{
  "n_layer": 10,
  "d_model": 256,
  "n_experts": 80,
  "experts_per_token": 2,
  "d_expert": 352,
  "d_shared_expert": 0,
  "activation": "silu",
  "moe_layers": [0, 2, 4, 6, 8],
  "router_score": "sigmoid",
  "normalize_top_k": true,
  "routed_scale": 1.5,
  "balance_loss": 0.000146,
  "balance_bias": true,
  "n_groups": 4,
  "groups_per_token": 1,
  "init_std_router": 0.012,
  "lr_router": 0.00232,
  "n_head": 4,
  "n_kv_head": 1,
  "head_dim": 64,
  "vocab_size": 7472,
  "norm": "rmsnorm",
  "norm_place": "pre",
  "norm_eps": 1e-06,
  "positions": "rope",
  "rope_base": 10000.0,
  "rope_fraction": 1.0,
  "qk_norm": false,
  "attn_scale": 0.125,
  "tie_embeddings": true,
  "parallel_block": false,
  "init": "normal",
  "init_std_qkv": 0.0299,
  "init_std_o": 0.0371,
  "init_std_up": 0.0427,
  "init_std_down": 0.0427,
  "optimizer": "muon_variant",
  "lr": 0.00818,
  "lr_mult_up": 1.05,
  "beta1": 0.95,
  "lr_head": 0.00918,
  "grad_clip": 1.0,
  "warmup_steps": 200,
  "schedule": "wsd",
  "decay_fraction": 1.0,
  "decay_shape": "linear",
  "final_lr_fraction": 0.05,
  "batch_tokens": 131072,
  "seq_len": 512,
  "doc_mask": false,
  "train_tokens": 597800000,
  "steps": 4561,
  "dataset": "wikipedia_en"
}
Below are experts of layer 6 (counted from 0) of a mixture-of-experts language model. Rows are named router (the router's row for the expert), up (a neuron's input weights, with its number) and show model dimensions 0-255. Each number is 128 + 32 x the weight over its row's rms, rounded and kept within 0 to 255.
After each expert's rows: a language model's description of what the expert responds to. This comes from a sample of Wikipedia text that the model never trained on.

# expert 42
router [138 107  79 194 123 131  94 141 110 116 140 114 166 112 163 114 154 167 123 113 135  80 150 124  97 107 142 125  97 166 143 121 139 122 130 168 136  96 125 148 185 114  69 129 135 150 156 111 114 100 169 131 141  31 124 115 113 137  47 118  96  98  96 115 108 131  38 140 103  81 114 204 115 193 178 122 128 108 117 151 123 118  87 155  96 127 104  70 131 103 167 138 127 214 120 115 137 128 172 179 148 151 137 150  99 153 151  97 117  73 150 164 102 118 111 106 159 134  70  14 119 148 113 163 105 119 104 125 123 131  69 112  92 116 106 112  84 154 139  49 115 131 146 177 104  94 118  96 176 190 125 161 156 104 149 137  87 147  81 134 143 128 142 139 110 119 138 133 123  84 105 134 160  62  91 113 129 182 124 107 111 146 151 135 172 118 125 114 167 169 154 129 139 114 109 132 107 111 187  67 142 193 122 117 116 148 122 151 124 121 120 167 135 137 102 112  99  49 165 163 139 145  98 110 114 156 123  99 168 160 191 208 166  90 130 135 184 144  91  78 162 177 201 180 141 129 149 114  94 135 141 165 156 167 145 130]
up1 [115 107  76 130 121 128  78 146  88  88  82 123 108 189 191  96 110 143 155 139 121 158 154 148  85 120 113 146 123  85 116 137 118  93 112 114 143 128 148 160 136  75 169 112 109  89 131 120 126 179  43 158  95 173 127 101 144 112 163 120  66 153 111 160 159 111 106 172 183 143 187 147 137 173 157 147 175 151 126 153 138 192 123 130  99 114 122 135 114 180 122 136 181 172 121 139 112 178 131 128 150 124 129 100 196 201 164 102 100 185  98 112 144 109 121 159 157 129 131  62 136 122  57 113 207 132 126  86 117  88 116 167  76 118 111 144 100 153 129  90  55 118 102 135 123 110  55  92  35  93 137 163 138  91 157 141 131 167 178 133 156 174 147 148  71 128  53 145 151 117 121  79 130 148  77 123 116 166  82 117 102 107  91 145 111 115 100 165 138 155 130 154  94 118 160 186 104  87 168 139 127 150 104 137 102 131 198 162 125 135 153 121 178 143 105 142 160 119 104 168 111 112 132 141 145 126  74 154 162  98 108 135 174 150 157 149 188  97 106 108 128  68 164 153 135 118  93 180 123 140 157  57 118 139 146 165]
It responds to: Word-internal fragments, often the letter c, inside proper names and rarer words, as in sar-c-ophagus, An-c-aster, New-c-ombe, Tes-la.

# expert 23
router [154 165 123  93 139  89 131 162  96 104 212  75 119 151 208 130 163 148 104 114 142  97  46 135  95 112 137 149 143 141 129 143 111 127 103  68 165  61  91 125 158 108 100 140 129  30 176 124 130 129 161 140 152 106 128  94 118 182 106 106 147 126 162 124 151 103  82 134 121 146 103 176  90 205 166 132 111 124 129 136  69 119 150 149 127 117  74 123 105 159 142 125 137  76 191  81 108 163 145 144 105  94 119  89 123 141 133 109 186 105 134 210 102 124  83 109 124 121 106  78 136  90  90 136  96  62 111 120 164 164 112 101 132 163 109  58 144 162 129 106 105 100 145 121 127 147  88 132 115 139 124 156 187  50 149 147 158 122 132 138 138  82 215 151  87 114 125 104 110 120  95 122 129 108  70 163 139 160  90 127  77 117 177 158 149 161 112  42 173 179  60 146 135 110 126 157 121 152 125 126 138 199 133 114 136  91 123 143 110 123 102 105 131 117 155 120 119  66 104 128 164 104  80 105 110 109  73 175 123 144 118 183  87 120 138  69 111 122 123  86 163 124 142 176  95 115  91 112 130 132 173 116  83 104 132 110]
up1 [159 142 125 111 139 114 117 122  94  58  93 156 161 142 156 109 169  86 114 150 136 119 119 189 111  87 177 148 139 133 132 188 185 132 130 107 123 152 113  82 102 107 154 104 114 143 128 133 116 162 170 147 238 106 141 114 109 125 170 127  84 122  69 135  83  84 141 121  99 123 141 128 103 111 117 123 134 119 216 136 103 154 103 115 152 145 115 140 166 124 133  69 123 151 145 142  63 140 119 162 139  71  72 161 123 144 133 144 154 107 118 145 103 185 222 106 189  63 161 159 106 141 113  60 123 125  96 131 127  65 135 102  75 173 126 127  92 157 108 158 105  70 100  81 101 129 200 104 107 135 199 192 109 161 108  90 132 160 145  84 108 112 114 165 141  77 154 117  76 103 135 100  80 157 130 149 116 124  94 165 151 111 124 150 127 117 163 128 133  62 127 123 136 170 143 140 101  92 118 207 136 176 129 125  78 123 115 131  87 103 115 123 115 155  84 117 178 159 149 126 138 146 138  70  93 188 108 115  87  80 131 122 150 161 101 142 161 144 166 140 135 137 138 112 163  54  99 138 106 151  95 112 231 136 148 127]
It responds to: Conjunctions joining words or clauses, mostly and, also or, but, while, until, before, as in "oil and gas".

# expert 48
router [118  64 161  68 129 124  75 157 129 150 161 126 106 150 122 157 118 172 115 164 162 132 131 104 108 100 144 155 122  97 158 107 119 118 131 163 144 127 133  98 133  95 102 121  93 151 144 127  91 105 215 205  76 106  41 136 131 169 124 119 145 118 151 141 132 195 109 144 174 126 136 174 129 162 164 170 123 150 123 127 135 141 102 172 105  87 152 101 155 151 114 161 109 154 127 113 132 131 157  96 163 111 132 164 125  61 133 102 220 118 218  88 124 129 128 136 158  94 133  83 147  78 113 114 106 124 115 124 127 125 118 118  76 113 153 134  45 183 105 142 113 111 137 136 108 114  91 136 135 135 109 138 122  95 144 136 130 150 135  53  87  42 136 143 132 134 178 155 100  76 108 131  99  81 103 118 141 121 105  95  93 138 126 169  76 124  43  51 126 176 157  81 101  78 179 165 123  90 176  97 141 139 127 107 137 132  45 137 136 161 126 163 154 165  89  75 141  84 170 113 184 133 115 139  83 157  57 130 191 136 115 141 108 130 108 138  79 128 145 107 179 130 172 171 118 136 143 145 100  99 122  96 166 153  95 180]
up1 [100 174 129  82 108 151 136 150 165 115 148 103 185 156  81 135 127 154 120 188 198 116  73 144 132  88  93  98 154 141 136 127 114 135 109 113 134 155 141 171 133 162 122 164 105 125  56 133 109 119 117  82 126 148  71 122 121 190 103 103 129 135  54 153 100 109  91 114 113  71 134 199 143 152 151  78  90 178 134 135 151 121  92 119 151 165  75 144 133 125  74 135 120  77 136 117 100 156 126 129 133 143 173 136 111 110 139 135  81 156 164 154 135 139  83 127  53 150 130 165 120  80 108 192 195 107 106  82 115 129 167  92 136 116 115 112 167 146 146 115 143 142  79 172  89 139 112 130 139 162 175 124 146  91 146  57  91 147  88  93  64 154 126 165 127 120 126 200 107 109 104 148 168 168  90  65 118 130 162  99 141 141 184 142 162 132  81 165 107 108  90  87 167 146 108 136 114 206 107 129  92  98 120  99 136 152 118  85 149 152 151 144 106 100 101 133 127  70 165 127 158 100 129 115 148 127  74 128  99 103  61  62 167 150 157  89 169  61 142 171 117  89  92 119 178 141 121  81  98  75 118 124  75 162 185 136]
It responds to: Single-letter or short lowercase word beginnings after articles or "is", split from the rest of the word, as in s-ought, s-iblings, l-ord.

# expert 25
router [149 118  97 179 167 150 116 192 156  56 138  88 123  86 165  99 172 127 114 138 126 124 176 141 105 138 178 146 115 191 125 101  87 108 116 130 127  82 113 178 140 151  99  98 134 155 155 116 101  95 145 173  81  79 103 113 146 125  97 153  68 103  96 134 127 162  20  90 149 137 133 154 161 164 153 161 117 133 126 137 146  84 128 178 115 122  98 101 133 162 101 102 156 146 135 104 153 112 141 175 109 135 132 148 112 146 146 115 166 114 107 157  53  80 131  94 115 105 117  72 116 169 118 144  82 101 119 143  86 166 110 122  67 133 165 134 112 145  47  60 121 162 121 150 170  80 107 113 118 164 132 189 173 150  88 174  89 114 140 137 117 100 134 141 127 155 116 141  81  76  86 108 135  54 122 184  86  86 112 103 111 120 154 128 140 129 115 126 147 150 180 129 139 109 110 175 108  77 177 109 125 157 122 191  86  96 104 101 150 108 161 156 151 198 136  40 110 171 138 122 140 156 121  88 108 181  89 113 155 162 143 141 140  87 132  90 116  88 114  31 135 170 165 178 145 105  98 115 127 108 148 120 158  93  71 138]
up1 [106 115 124 160 115 145 153 138 142 100 102 178 120  99 181 115 159 166 117 141  87  71 111 100 137 161 174 117  81 228  95 139 165 158 214 126  47 128 131 150 132 132 169 120 173  85 140 146  94 120 162 127 143 139 139  79 184 137 133 143 122  96 163 164 140 145 178  81 155 131 140 143 127 171 129 175 153 154 186 102 142 129 149 101  73  95 101 138 111 119 132 130 115 127 142  88 121 119 136 166  98 158 108 117 142 168 159 110 147 166 137 126 114 127 148 155  87  68 213  92  91  90 103 158  78 145 134 162 122 156 150 103 160  80 105 148  95 143 164  60  63 158 112  95 146  89 124 111 129 124  95 112 183 127  52 195 129 128 152 158  84 121 109 185 137  94 102 123 119 162 133 153 105  73 109 137 101 143 128  83  76 138 147 131 109 145  72 123  93 140  90 122 147 149 134 124 108  88 171 122 107  38 120 117 129  83  91 114 161 114 159 143 128  79 182 107 182 114 136 136 189 149 102 180 134 125  71  99 102 120 166  69  88 127  86  86 119 104 109  75 109 158 129 158 106  75 180 123  87 114 110 108 139 127  70 152]
It responds to: Family names or their later word pieces after a first name, such as Smith, Moore, Thompson, Mc, N(oll), Pr(att).

# expert 8
router [159 116 146 177 142  48  76 146 144 121  80 118 137 121 119 123 141 129 152 169 130  72 154 168 149 124  83 137 143 109 126 115 188 135  99 129 139  89 141 169 120 142 114 162 104 145 135 225 143  75 142 150 193  77 120  86 118 171  98 161 112 132 180  85 121 136  95  71 174 136  85 138 153 120 153 125  92  53 115 170 129  61  67 149  98  52 138 130 139 178 151 138 198 128 192 123 140 123 141 179 129 132 114 136 129 199 115  90 147 112 115 168  99  81 146 166 155 126  80 143  86 116 181 118 100  98  97 132 153 129  44  82 105 133 121 140 156 148 113 149 140  96 116 125 177 162 174  93 123 175 159 142 145  69 117 164 111 122 101 189 148 104 110 145 145 118 170 146 152 207  82 100 107 114 150 131 152 153  82  69 127  74 124 199 161 136 129 138 153 152 148 113 152 113 123 135 134 103 164 166 161 123 126 158 112  90 124 164 136 112 130 176 152 116 127 113 147  80 147 111 126 120  78 100 111 162  95 138 130  96 146 138 147 120 160  99 140 168 112 124 194 119 205 151 102 201 171 103 113 161 123 134  72 103 115 132]
up0 [117 103  99 119 221 156 109 153 155 116 139 173 150 115 155 170 132 122  94 125 149 122 133 141 170 117  96 161 157  65  99  66 137 140 125 155  88 108 129 127 139 140 186  97 123 101 104 152 196 143  46 116  77 151 107  82  72  82 138 159  89 120 128 100 129 152 134 128 179 101 132 164 130 130  85 146 129 169 145  82 129 154  65 142 127 177 165 103  73 161 123 113 191  76 135 115 188 132 103 161  92 196  63 101 126 148 137 150 156 143 190  53  94 187 135  88  95 169 146  97 118  81 147 140 186 108 117 123 118 126 112 138 104 102 141 116 114 149 118 110 176 150 100 151 107 151 157 116  69 168  90 125  98  60 110 115 164 104 138 148  80 125 161 101 147 119 132 138 125 145  99  86 127 145 179  68 147 150  87  86 102 106 116 126 146  93  71 100 164 192 123 151 160 163 126 119 163 188 155 179 162 112 126 127 162  89  95 169  94 139 138 131 109 135 120 149 162  57 162 117 200 177 105  94 122 136  90 145  77 117  82  97 114 132 137 127 105 101  84  59 137 144 137  79 117 140 101 114 117  97 146 116 133 123  79 147]
It responds to: Common nouns or their final word pieces after the, his or a, often roles and career terms like footballer, contract, career, album.

# expert 33
router [ 88  80  67 110 165  82 118 167 156 104  94  92 118 113 142 161 172 159 125 133  76 121 166 132 100 103 114 187 142 142 188 177 121 150 135 143  62  91 122 159 148 169 135 115 120 130 177 176  83 160 194 123 132  93 109 113  90 186 108 134 189  94 167 104 116  99  61 102 152 148  58 131 131 148 128 139 124  73 105 126 152 116 149 120 123 145 135  97 150 130 215 141 156 168 131 151 130 124 150 118  99 203  88 136  71 150 165 111 201  67 136 192  89 113 156 149  69  83 116 148  93 179 152 168 108 121 112  99 192 105 117 115 128 119 103 166 112 115 138 143 176 164 167 147 152 176 151 117 164 128  93 172 128  81 105 145  86 114 105 141 168 150 102 146 118 154 202 163 152 127 132 146 111  60  95 128 155 194  43 157 116 131 183 120 152 167 130 147 127 146 172 137 146 125 128 112 131  86 124  95 160 118  93 172 113 106 154 167 107 135  83 133 147 117 126 102 108 132 157 113 147 126 164  91 167 141 147 151 123 124  74  92 129 145 137 141  85  83 103 156 120 151 133 167  79 147  84 116 105 183 140 106  56 126 116 167]
up5 [ 72 136  65 116  85  90 139 136 108 144  90 134  93 149 134 136 156 173 115 111  93 119  65 144 144  79 132 180 133  99 114 103 131 132 103 167  95  59 156 180 114 175 150 178 164 133 138 122 185 102 140 159 120 170 113  95 146  98 134  85 102  66 119 121 118 132  53 121 129 118  82 156 148  86  79 154 190 129 168 118 130  86 180 123 127  95 132 100 212  98 128 154 146 144 159 114 155  88 133 174 120  92 130 152 114 123 102 148 147 147 153 159 117 176  84 128 130  81 112 141 154 152 149 147  78 132 125 129 151 150 116 138 180  79 102 181  96 158 119 115 150 207 153 146 143 159 140 126 128 155 143  88 169 187 139 154 186 129  64 156 196 114 131  70 115 121 143 147 120 203 108  76 103  90 182 177 149 103 110 161 128 124 143 181  81  93  77 105  67  96  94 107 126 126  84  78 145 114 154 129  74 151 120 144  78 148  89 108  82 137 113 132 152 110 128  85  85 142 146  83 128 107 126  96 117 151 138 130  92  87 141 141  92 111 160 134 203 100 181  85 100  87 113 183 175 129 156  89 159 122 162 116  85 123 132 117]
It responds to: Short inner pieces of English words, often after a first piece and before -ial or -ation, such as My-ster-y, P-erson-nel, priv-at-ization.

# expert 38
router [164  78  78 164 135 132  35 160 164 131 155 120  93 177 138 160 155 157 106 156  96  64 145  98  77 146 183 145 113 156 178 122 100 109 140 155 138 126  89 125 186 107  93 138 113 142 151 140 104  69 170 167 131  72 118  94  98 163 101 100 110 107 155 113 105 120  50 110  97 123  93 202 122 160 149  97 152 121  72 143 143 147 153 190  87 105 128 124 142 176 136 151 120 144 139 161 138 131 187 151 154 120 107 134  96 124 144  99 240  96 118 134 103  77 123 120 129 123  78 112  84 139  88 138  83 111 121 110 167 132 123  99  90 135 152 164  89 141 126  96 144  94 164 127 153 120  78 127 129 199 131 134 162  99 126 141  83 168 109 109 138  76 157 120 140 135 188 108 109 123  93 125 125  52  87 116 166 132 117 102 126 140 170 145 111 139 114 151 148 221 112 119 151 101 120 187 138  64 177 102 194 137 137 169 120 121 122 101 153 125 130 164 132 178 156  89 130  90 149 134 121 127 100  99 127 165 126 121 164 114  87 149 138  78 152 101 115 148 115  93 207 184 215 200  97 160 121 113 108 147 136 135 147 163 117 113]
up1 [ 87 121 142 129  85 112  72  86 128 156 116 159  39  49  96 100 122 150 125 116 141 151  91 181  58 108  93 112 121 123 148 123 143 117 116 105 110 125 105 171 117 123 164 213 126  94 118 183 157 122 137 151 111  88 131 170 127 144 158  20  33 202 112  96 110  84 152 110 118  99 178 120 140 101  61 130 112 155 134 134  99 100 149 161 177 127 157 131 158 106 101 140 193 157 101  78 168 136 144 131 149 158 147 172 140 165 165  92 130 129  82  85 133 141 128 159 106 115 103 125 117 154 151 139  61  63 119 175 175 121 149 169 108 117 107 152 139 139  77  89 129 122 129 190 130  93 138 168  71 156  89 105 115 145 134 129 124 118 124  94 126 153 181 112 152 108 142 124 142 119 121  88 147 124 133 148 164 151 111 136 165 133 133 163  67 128  75 121  96  73 175  90 121 103 128 185 121 160 108  87 182  85 128  95 143 199 140 105 127 134 170 133  92 159 116 104  89  58 102 122 154 168 139 123 119 126 107 117 145 127 168 163 116 106 121 104 183 123  87 100  96 113 153 113 103  56 101 176  96 176 165 108 167 118 108 115]
It responds to: Odd mid-word pieces and digits in species names, team tables, strain codes and foreign names, plus Republican and Democratic.

# expert 10
router [122 102 121 109 148  94  47 177 156 190 183 155 156 187 102 144 130 202 102 194  86  87 166 110  83 137 130 130 155 101 147 119 171 118  74 118 171 177  93 142 165 143 181 142 128 136 150 134  79 110 171 141  90 162  95 136  97 159 171  99 127  84 130 155  90  71 120 122 168  90 127 174  64 109 163 185 100 107  94 147 114 147 154 146 122  91 139 126 160 144 162  96 151 157 116 126 143 126 147 147 179 112 132 122 117  91 131 102 145 108 160 127 121  91 149 173 129  95  95 136 114 110 121 157  89 124  98  95 127 140 150 104 163  89  82 153 107 181 107 106 177 179 116 140  76 142 157 187 105 162 139 191 124  52 138 133 127 139 101  86 145 105 106 104  86  89 164 180 104  80 173 177 105  91 104  85 104 105 126 114  98  78 137 150 139 119  69 129 115 128 125 106  95  97 164 186 161  76 173 109 126 119  62 190 144  91 140 190 176  90 131 148 148 132 121  59 120 134 187 103 111 143 116 114 141 174  58 128 174 106 112 146 160 115 123 143 116 113 120 101 166 124 200 156 111 136  94 158 104 112 137 100 162 155 120  97]
up0 [108 126 109 173 136 108 111 173 139 101 131 150 123 148 191 107 150 189 147 120 162 103 110  69 102 113  79 120 145 134  90 162 117 144 157 149 136 115 151 118 161 151 156  92  93 110  93 188 134 120  91 140 153  85 139 154 154 150 186 151 181 110 123 184  97 101 126 133 172 116 148 183 114 130 190 196 138  90  52 127 131 183  85 121 165 124 128 172 123 146  97 158 165  98 135 111 168  66 126 211 142 159  96  92 147 132  84  82 115 150  77 127 104 112 106 113 133 152 153 119 156  64  98 103 122  81  48 153 191 169 148 160 140  85 128 167 157 146 162 157 129  97 122 202 146 128 114  84 166 132  79 136 164 114  80 139 100 113 100  74  38  96 149 136 170 113 170 109 125 127 127 119 132 133 170 112 104  93 188 164 102 113 103 169  58 177 157 128 133 113 141 142 130 110 170  93  88 134 207 120 163 178 105 190 139 131 115 172 117 132 101  94 135  71 165 114 119 141 114 139 135 120 140 121 106 115 146 166  57 112 117 157 164 143 121 155 157 111 124 193 165 142 174 150 124 133 137 149 167 108 121  94  83 160 116 145]
It responds to: First piece of a lowercase word split into parts, usually after a or an, such as el(ongated), em(ptiness), rem(ittance), re(organized), un(crewed).

# expert 56
router [147 107 171 108 153 141 111 143 116 118 155  97 102 157 122  91 134 146 134 165  73  76 118 102 105  88 159 144 115 120 223 111  93 115 166 129 122 112 156 106 126 183 120 149  80 113 136 117  99 147 134 214  76  99  93 128 194  90 112  68 101 180 133 124 129 136  59  62  88  87  97 187 136 102 167 115 172 138  92 127 192 145 150 168  98 132 104 120 141 178 136 137  90 141 157 120 126  93 163 109 174 136 116 121  83 132 107  97 165 136 135  73  36  82  74 112 134 106 110  76 136 155 109  70  89  76 119 125  97 133 167 108 121 166 154 124 115 150 138  73 131 124 137 114 104 133  97 120 143 180 165 141 130 139 135 153 157 135 175  75 120 110 100 127 113 130 106 101 125  93 116 191 141  52 123 166 153 124 146 105  49 154 154 132  87 156 124 130 150 136 118 151 137  64 140 213 137  71 161 109 170 138 125 149 122 104 108  72 140 137 158 168 128 175 136 100 107  88 168 170 128 147 133  92 132 153  96 100 161 101  88 151  86 151 137 127 100  92 124 113 155 164 184 189 136 140 126  79  77 148 162 150 172  71 113 155]
up1 [ 51 142  70 165  82 163 128 138 166 165 106  99  96 126  77  89 129 154 136  79 104 112 116  71 159 107 125 112  81 104 154 117 124 161 132 113 108  96 154 104 114 125 142 116  72 112 156 120 156 184 111  90 118 164 109  65 118  66 122  80 106 123 122 153  55 133 121  76  52 128 125 137 118  99 139 155 155 122 119  71 116 140  89 123  92 149 165 125 152 126 102 183 119 119 131 148 144 145 170 131 111 101 102 127 149 120 141  87 116  96  83 161 168 107 197  91 141 106  76 135 143 137 135  31 155 147 124 107 103 108 101 128  99  97 143  67 146 143 181  91  91 151 128 121 135 131 113  93  87 119 142 132 148 106 134 225 111 170 181 112 157 103 114 131 103 153 133 101 123 128  72  68 106 115  57 133 154 129 114 133  94  45 115 104 107  63 121 100 112 105  52 126 153 118 162 127 110 135 118 118 139  78 129 111 174 135 126 121 145 114 168 107  80 135 156 107  83 178 144 107 104 156  99 134 138 161 102 124  88 111  64 184 106  93 109 132 140 186 156 131 168 125 151 138 109 202 152  52 110 115 117 169 167 108 201  92]
It responds to: Word-initial capitals or short pieces starting names, often Asian, Turkish or Arabic, such as K, Ch, Mah, Abd, in lists and tables.

# expert 34
router [161 127 100 149 125 124 142 193 138 120  98 100 137 161 125 158 194 159 105 163 110 147 137 109  74 110 147 101  92 174 145 168 155  88 120 137 142  94 115 117 182 196 101 166  93 121 155 131 110 151 211 131 142  77 105  46 143 130  81  97 150  93  88 142  84 124 111  62 121 162 127 159 158 185 160 131 102 160  91 199 175 105 126 171  79 165 169 114 100 146 156 151 124 113 141 114 168 125 144 156 122 121 139 133 112 110 157 151 132  92 182 125 131 122  89 118 149 126  96 130 126 143  69 141 131 144 133 147 139 130  85 157  14 163 111 125 107 122 121  65  75 164 145 143 112 138 156 140 135 176 131  94 175 137 147 123  94 152 149 148 151  95 108 160 118  98 177 136 123 103 104 149 117  32 126 129  55 179 155  90 126 128 135 103 148 179 124 104 182 132 148  90 204 106 113 131 115  75 123  75 116 172 139 122  83 167 100 136 108 102 215 163  97 161 134 114 138 126 157 149 117 117 146  83 114 170 152 136 192 128 143 147 130 113 124 182  86  93 161 120 175 119 157 157 109 139 124  67 102 181 156  81 123  73 108 123]
up0 [104 140 108 156 100 126  98 160 160 147 116 144 216 109 109 172 134 156  99 105  83  48  80  85  63 115 144 143  84 169 108  98 126 135 142  95 170 113 122 112 145  76 113 138 119 122 128 119 137 127 108 126  65 167 116 116 163 104 168 115 144 114 185 107 140 129  86 133 167  66 218  70 152 116 136 116 162 113 116 101 166 100 138 106 133  91 127  78 142 188 121 142 189 146 144  96 128 163 121 144 154  94 167  94 149  98 218 138 102 124 107  59 167 121 131 173 149 132 117 151 106 129 135 203 157  79 151 117 126 143 113 123 121 143  93 129 154 196 204 157 160 172  47  78 140  88  93 115 117 108 145 153 126  92 139 146 129 175 115 141  96 149 152 114 145 143 159 111 135 125 144 176 130 129 173 106  51 128 122 127 136  86 169 124 140 139  78 107 145 120 138  73 106  84 164  84  98 103  82  99 172 132 131  78  99 101 110 127  78 153 150 110 133 152 105 143 140  94  76 109 127 114 111 121 117 109  89 187 160 117  98  93 121 103 141  90 100  74 175 202 142  66 161 102 131 102 149 136  69  81 136  76 122 141 103 128]
It responds to: Pieces of Spanish, Portuguese and other Romance place and personal names, e.g. Que-z-on, Pere-z, Tru-j-illanos, José, Puerto, Santa.

# expert 40
router [160 103  57 151 106 103  79 167 179 142 140 108 132 136 119 110 141 219 125 136 115 111 129 113  64 106 110 172 179 132 173 184 131 157 160 162 146 111 148 146 157 123 141 156 176 130 163 128 149 103 161 159  98  87 119 126 140 169 164 158 117 149  77 129 154 124  49 162 139 168  70 179 129  80 100 137 106  92  88 150 195  78 148 171  98 174 175 112 121 112 157 116 134 117 178 105 131 148 143 140 136 174 124 119  95 163 134 131 191 127 189  96 136 103 208 191  86  95 112 156  78 208 133 152  88  86 130 139 152 125 133 128 121 150 166 135 110 149 114 103 183 178 152  88 114 145 152 151 139 144 101 148 171 127 123 149 156 176 140 150 149 127 154 162 121 179 221 160 143 106 112  86  97  85 110 112  70 123  95 134 119  79 125 173 162  91 146 183 150 113 115 120 113 113 153 154  91  37 100 140 153 102 126 109  89 104 115 152 139 160 111 180 167 139 122 110 135 115 175 139 177 147 100  74 118 136 111 138 126 137 111 122  99 165 119 146  99 103  75 126 166 150 125 122  75 130 106  89  84 151 140 189 106 164  71 124]
up1 [111  95 134 169 126 120  73 116 167 129 101 136 149 142 136 173 128 140 105 144 122 118 110 122  98 116  86 129 137 131 117 115 165 160 160 108 120  97 182 168 109  90 153 185 112 178  88 160 138  86 137 169  93 101 113 110 107 136 134 101 199  94 103 166 160  90 140 198 147  87 169 154 137 172 108 153 140 117 153  83 124 121 164 156 184 168  80  96 111  83  93 115 139 152 159  87  65 132  94 178 153 190  62 129 114 137 128 159 120 124 116  60 134 103 174 141  86 123 142 131  81 104 155 101 124 203 101 115 113 162 135 149 106  99 152 130 125 103 134 141 155 134 153  80 112 139  98 115 151 129 100 195  76 136 135 124 140 146 215  73 143 161 131 159 144  69 155 150 148 130 138 176 150 157  89 158  94 150 127 137  98 138 131 184 135  82 116 140  96  89 121 122  85  65 161 198  88  65  88  99 170 152 153  80 131 114 172 106 166 196  36 128 177 148 112 100  98 102 143 128 118 137 169 117 133 151 145 135 137 102 122 218  84 172 122 207 103 148 158 112 123 113 138 147 112 173 104 115 137 100 135 165  82 131 149 168]
It responds to: Word-start stems completed by suffixes like -ics, -ical, -ing, such as phys, mathemat, athlet, econom, bas(ketball), often in sports texts.

# expert 22
router [141 100 147 138 153 102  70 176 137 153 174 107  89 179  95 106 149 158 115 143 143 142 103 118  97 109 168 170 124  80 155  40 121 135 130 146 149 120 131  66 103 179 135 144 123 111 118 137 109 131 144 203 120 120  73 134 142 135 101 140 127 120 142 150 120 140  45  88 122 115 122 180 126 146 132 111 140 134  79 127 106 108  62 111 105  34  83  75 153 148 114 160 112 167 165 109 119 101 126 129 153 142  83 149  98 105 147  98 175 140 184 105 110 149  85  88 153 108 149 134 139  96  30  81 158  72 113 131  89 121 156 136 114 122 136 177 152 128 170  53 100 110 141 171 126 123  97 116 149 137 151 129 152  80 113 152 113 143  95  75  88 138 109 106 108 128 189 150  74 107 107 166 113  46 122 118 134 107  91  69 137 179 157 168  94 149 106 165 159 180 133 122 142  56  79 182 131 117 202 111 129 132 127 142 128 120  92 106 121 110 126 159 144 115  93 155 130  77 169 111 149 146 142 112 127 153  88 118 181 102  96 208 140  89 118  91 115 102 105  65 100 126 200 162 114 145 148 116  63 122 186 128 157 136 107 130]
up0 [164 148 123 104  88 117 101 148  86  99  77 104 121 172 195 110 130  92  90 143  89 153 125 176 125 111 124 200 113  89 205  64 165 183 121  94 146 116 167 127 117 123 120 151 148  87 130  72 177 141  45 149  97 139  90 156 142 150 130 152 146  67 125 165  85  84 109 127 178 106 114 132 165 168  79  93 102 168 108 141  78 148 110 108  79  89 143  95 151  67 110 119 176 115 157 149 101  99 120 173 146 117  95 132 125 122 123 110 141 102 121 128 145 123  95 144 152  78 143 110 120 154  90  78  92 115  84  44 155  89 146 121 114 139  78 149 141 168 146  97 111 161  88  84 145 173 136  75 144 127 107  91 112  92 104 118 138 190 154  55 113 106 139 129 124  90 121  80 108 135 165 108 136  89 164 219 148 130 115 144  88 158  82 115 153 121 147 147  68 143 208 153 134 117 106 141 115 161 127 111 124 164  86 128 161 141 128  79 126 106  94 138 175 163 130 149  62  94 149 135 123 144  93 183 137 109 187 145 122  72 163 161  70 154 105 164 124 136 130 155 159  97 156  85 133 121 163 116  44 127 135 129 148 119 103 144]
It responds to: Single capital or lowercase letters starting a word, mostly C, D, d, H, R, as in d(iverse), D(.C.), C(erodrillia), R(otten).

# expert 53
router [152  79  68 177 117 109  33 142 152 144 149 124  99 190 156 138 145 151  97 154 107  90 165 123  76 154 166 134  97 163 189 112  74 114 130 150 163 104  97 124 151 133 111 143 121 142 151 107  95  72 175 160 147  65 134 123  98 180  82 106 100 122 128 113 109 129  54 105 103 124  98 199 142 158 165 110 130 144 112 153 188 117 119 208  80 139 121 146 127 175 152 135 128 125 123 139 137 142 177 152 162 143 110 117 109 161 136  86 239 100 124 140  92  47 139 124 125 126  96  86  93 121 101  93  96  79 140 102 171 123 138 110 100 138 125 134 106 159  90 101 138 124 175 110 124 142  93 144 148 203 141 136 142 109 150 154  73 144 101 125 163  88 159 119 142 160 206 124 114 103 111 152 105  73 102 113 131 119 148 108 117 130 171 131 116 152 121 132 147 210 110 111 149 100 146 204 119  71 139 105 170 161 119 127 107 125 123 136 170 127 132 183 137 145 142  78 102  74 156 170  95 127 108  80 119 165 144 123 135 125  96 160 136 100 134  97 123 138 109 115 197 183 208 197  87 168 126 106  99 173 139 164 159 145 112 132]
up0 [139 165 146 123 121 147 142 152 165 109 174 139  69  95 129 131 159 104 119 150  61  75 153 145  68 111 107 162 141 149 120 140  88 103 135 133 155 139  98 143  75 175 119 132  70 157 155 112 128  84 123  61 189  80 141 134 177  66 113 158 124  72 210 106 154 133  86 108 142 132  87 194 133 162 147 108 159 142 142 108 181 118 137 158 146 105 148 185 114 138 106 121 203  46 136 162 113 105 196 130 158 126 158 212 114 123 183  90  78  63 172 119 112 128 107  80 148 126 163 131 182 168 143  99 138  94 124 108 113 135 166  78 161 138 112  85 105 108 111  75 126 185 123 112 119  96 109  77 144 135 115  88 128 108 136 146 161  97 106  90  63 154 132 165 203  92 122 123 141 114 132 160 130 150 180 101 116 149 106 124  88 140 137  96 111 156 129 115  78 135 174 112 161 127  81 135  78 174 161 100 111 158 165 103 161 113  92 162  64  93 140 140 163 167 131 142 169 134 152 170  98 101  84 120 167  81 128  90 143  69 111 142 164 155 135 148 104  97 138 104 144 118 142 139 136 121 101  89 107 111 103 156 179 148  66 132]
It responds to: Word pieces and pipe separators inside wiki tables, such as Date headers, MPC · JPL columns, player positions and name fragments.